Weights of a small mixture-of-experts language model, trained from scratch on English Wikipedia.
Size: 8 layers, vocabulary 8450.
Training: a variant of SOAP for the experts, 763M tokens, 5143 steps.
Below are experts of layer 2 (counted from 0) of a mixture-of-experts language model. Rows are named router (the router's row for the expert), up (a neuron's input weights, with its number), down (a neuron's output weights, with its number) and show model dimensions 0-255. Each number is 128 + 24 x the weight over its row's rms, rounded and kept within 0 to 255.
Before each expert's rows: "mostly gets" lists some tokens that are sent to it at least half of the time. This comes from a sample of Wikipedia text that the model never trained on.

# expert 25
mostly gets: "intend", "hib", " Insect", "pp", "umb", "amb"
router [130 115 114 158 129 178 107 124 145  94  95  98 118 172 108  66 132 141 133 132 123 154 166 123 128 134 144 177  97 101 167 159  98 128 123 187 109 111 110 125 136 140 123  82 166 148 113 146 158  96 113  97 135 115 142 108 191 138 110 193 116 183 149  96 159 146 128 129 146 156 109 118 126 108 104 117  98 112  70 132 112 150 161  77 117 127 133  89  97 130  99 156 135 114 117 106  83 135 159 156 122 118  66 155 116 138 135 126 102 149  94 116 120  95 124 100 118  93 142 120 111 108 117 115 161  95 130 135 144 117 149 139 129 129 156  92 126 128 137 117 110 150 131 112 116 146 133 127 116 126 122 117 110 138 122 141 129 107 162 146  80 116 155 101 132 143 114 147  81 105 106 118 128 129 143 115 144  51 158 123 110 128 140 106 110 162 161 163 138 125 119 140 148 126 135 158 146 153 136  76 120 121  85 113 144 111 149 138 124 134 109 142 138  94 134 106 121 158 116 120 105 138 134 124 140 112  97 129 159 150 123 112 167  98  94 148 114 115 117 160  97 128 107 102 146 162 183 132 136  75 140 166 135 137 146 110]
up2 [114 137 141 133 145 147 115 146 144 109 150 137 146 155 152 111 150 146 149 130 107  97 141 132 109 116  95 167 104 170 128 103 181 149  95 151 142 144 157  99 133 148 157 116 160 153 123 139 154 103 126 109 186 121 152 119 133 119 175 138 162 103  83 143 140 146 136  79  81 142 150 135  79 133 120 104 146 110 130 116 141 104 104 147 136 122  70 122 162 183  96 163 153 163 168 112 129 139 122 147 149 130  91 101 132 143  89 174  94 134 157 145 137 121 154 107 113 119 121 127 104 151 152 115 118 146 113 141 140 119 139 154 115  95 101  96  98 108  98 109  63 161 123 143 134 159  98 126  97 168 165 156 125  98 169  93  63 116 105 138 103 113 100 121 132  89 118 120 109 121 159 130 104 135 138 137 126 117 116 105 132 173 138 150 145 141 158 149 163 134 106 151 182 104 130 126 179 116 132 122 126  89 124 140 109  98 123 111 121 163 175 146 138 137 126 148 145 112 143 116 129  96 152 113 161 119 106 127 135 132 129 138  70 125 125 120 116 101 105 155 108 129 114 117 169 143 121 166 145 133 142 138 154 147 127  77]
down2 [149 146 122 145 111 144 166 114 160 158 128 151  95 114 183 110 115 180 136 158 106 157 108 128 130 134 132 114 150 128 130 116 126 107 119 131 129 117 126 150 157 210 145  89 135 129 138 110 151 138 104 123 141 119 114 157 111 134 124  73 150  83 137 105 104 160 125 122  92 115 154 105 144 111 168 152 108 164 152 126 137 109 129 109  95  89 144 117 120 122 129 115 129 113  89 173 178 162 124 128 156 115 121 101 148 121 132 133 111 157 146 110 135 102  99 133 108 131 114 105 128 171 132 129 123 145 147 139 145 142 153 150 130 135 136  97 139 141 135 125 115 158 154 108 121 129 148 146 118 123 116 104 133 121 131 129 123 117 167  87 141 126 131  88 118 101 144 159 111 148 107 157  98  91 140 147 129 138 128 137 127 111 169 150 143 131 137 116 160 146  92 150 155 139 126 138 189  89 176 132 111  69  74 119  92  56 104 146 150 118 137 149 125 144 100  90 110  95 152 131 108  93 166 129 148 112 120 120 101 117  87 132 161 132 138 133 116  89 169 130 146 116 152 126  67 163 132 196  81 118 133 129 141 121  82 156]
up3 [108 155 126 135 144 113 132 136 139 162 129 122  93 165 118 173 115 135 135 142 112 110 187 170 149 152 120 174  98  98 158  70 138 115 139 153 131 110  99 166 105 133 102 119 124 143 111  90 132 155 150 148 104  92 113 146 145 112 124 149 120 133 113 149 134 148 123 119 150 122  95 109 173 120 102 101 136 113 114 118 121 131  59 135 140 126 128 184 129 120 148 146 110 143 109  86 106 129 115 139 108 151 148 135 135 105 126 149 131  92 135 103 146 132 136 124 125 100 191 172  69 145 114 140 139 143 164  91 191 135 144 116 101 141  99 168 161 139 112 155 130 169 114 101 143 103 131 131 120 132 116 109 136  95  87 131 126 155 123 171 106 131 142 128 160 127  95 150 112 133 106 119 139 164 180  89 118 125 121 129 137 152  98 145 125 118 103  97 105 199 118 128 127 117  81 147 142 123 139 133 140 148 133 128 127  87 108 105 111 153 153 151 138 101 146 148 112 147 146 112 138 137  73  83 109 147  73 132 130 114 128 121 164 123 112 122 169 105 152  95 156 125 131 141 118 144 185 150 115  86 162 105 120 134 135 107]
down3 [135 149 103 137 122 104 109 104 138 144  45 160 136 119 134 132 140 155 166 152 121 137  93 165 131 116 101 137 119 115 122 111 124 160 105 107 147 161 142 140 179  97 163 163 172 121 121 163 138 165 103 114 169 107 125 117 117 120 167 136 122 139 153 175 106 157  78 135 114 147  94 154 139 123 140 125 172 136  88 130 121 123 106 113  52 131  99 155 125 103 176 110 121 105 165 155 104 106  92 152 159 119 129 130 132 137 149 134 105 124 143  94 127 134 149 131 112 118  86 136 127 106 103 142 116 105 155 114 158 132 102 125 130 129 156 122  93 148 147 102 169 122 132 137 134 127 155 135 134 127 114 171 118 138 114 167 127 145 117 158 124  96 149 172  80 119 130  85  95 138 162  98 124 145 184 114 155 101 119 124 110 177  66 180 144 104 104 164 119 119 103 107 159 115 154 119 114 115  99 150 109 109 123 127 146 149 147  96 123 145  96 154 153 111 145 145 160 139 134 166 134 117  92  94 125 105 148 117 152 106 157 141  91 179 125 114 130 144 148 134 107 136 124 135 112 128 120 122 141 154 147 146 128 133 177 145]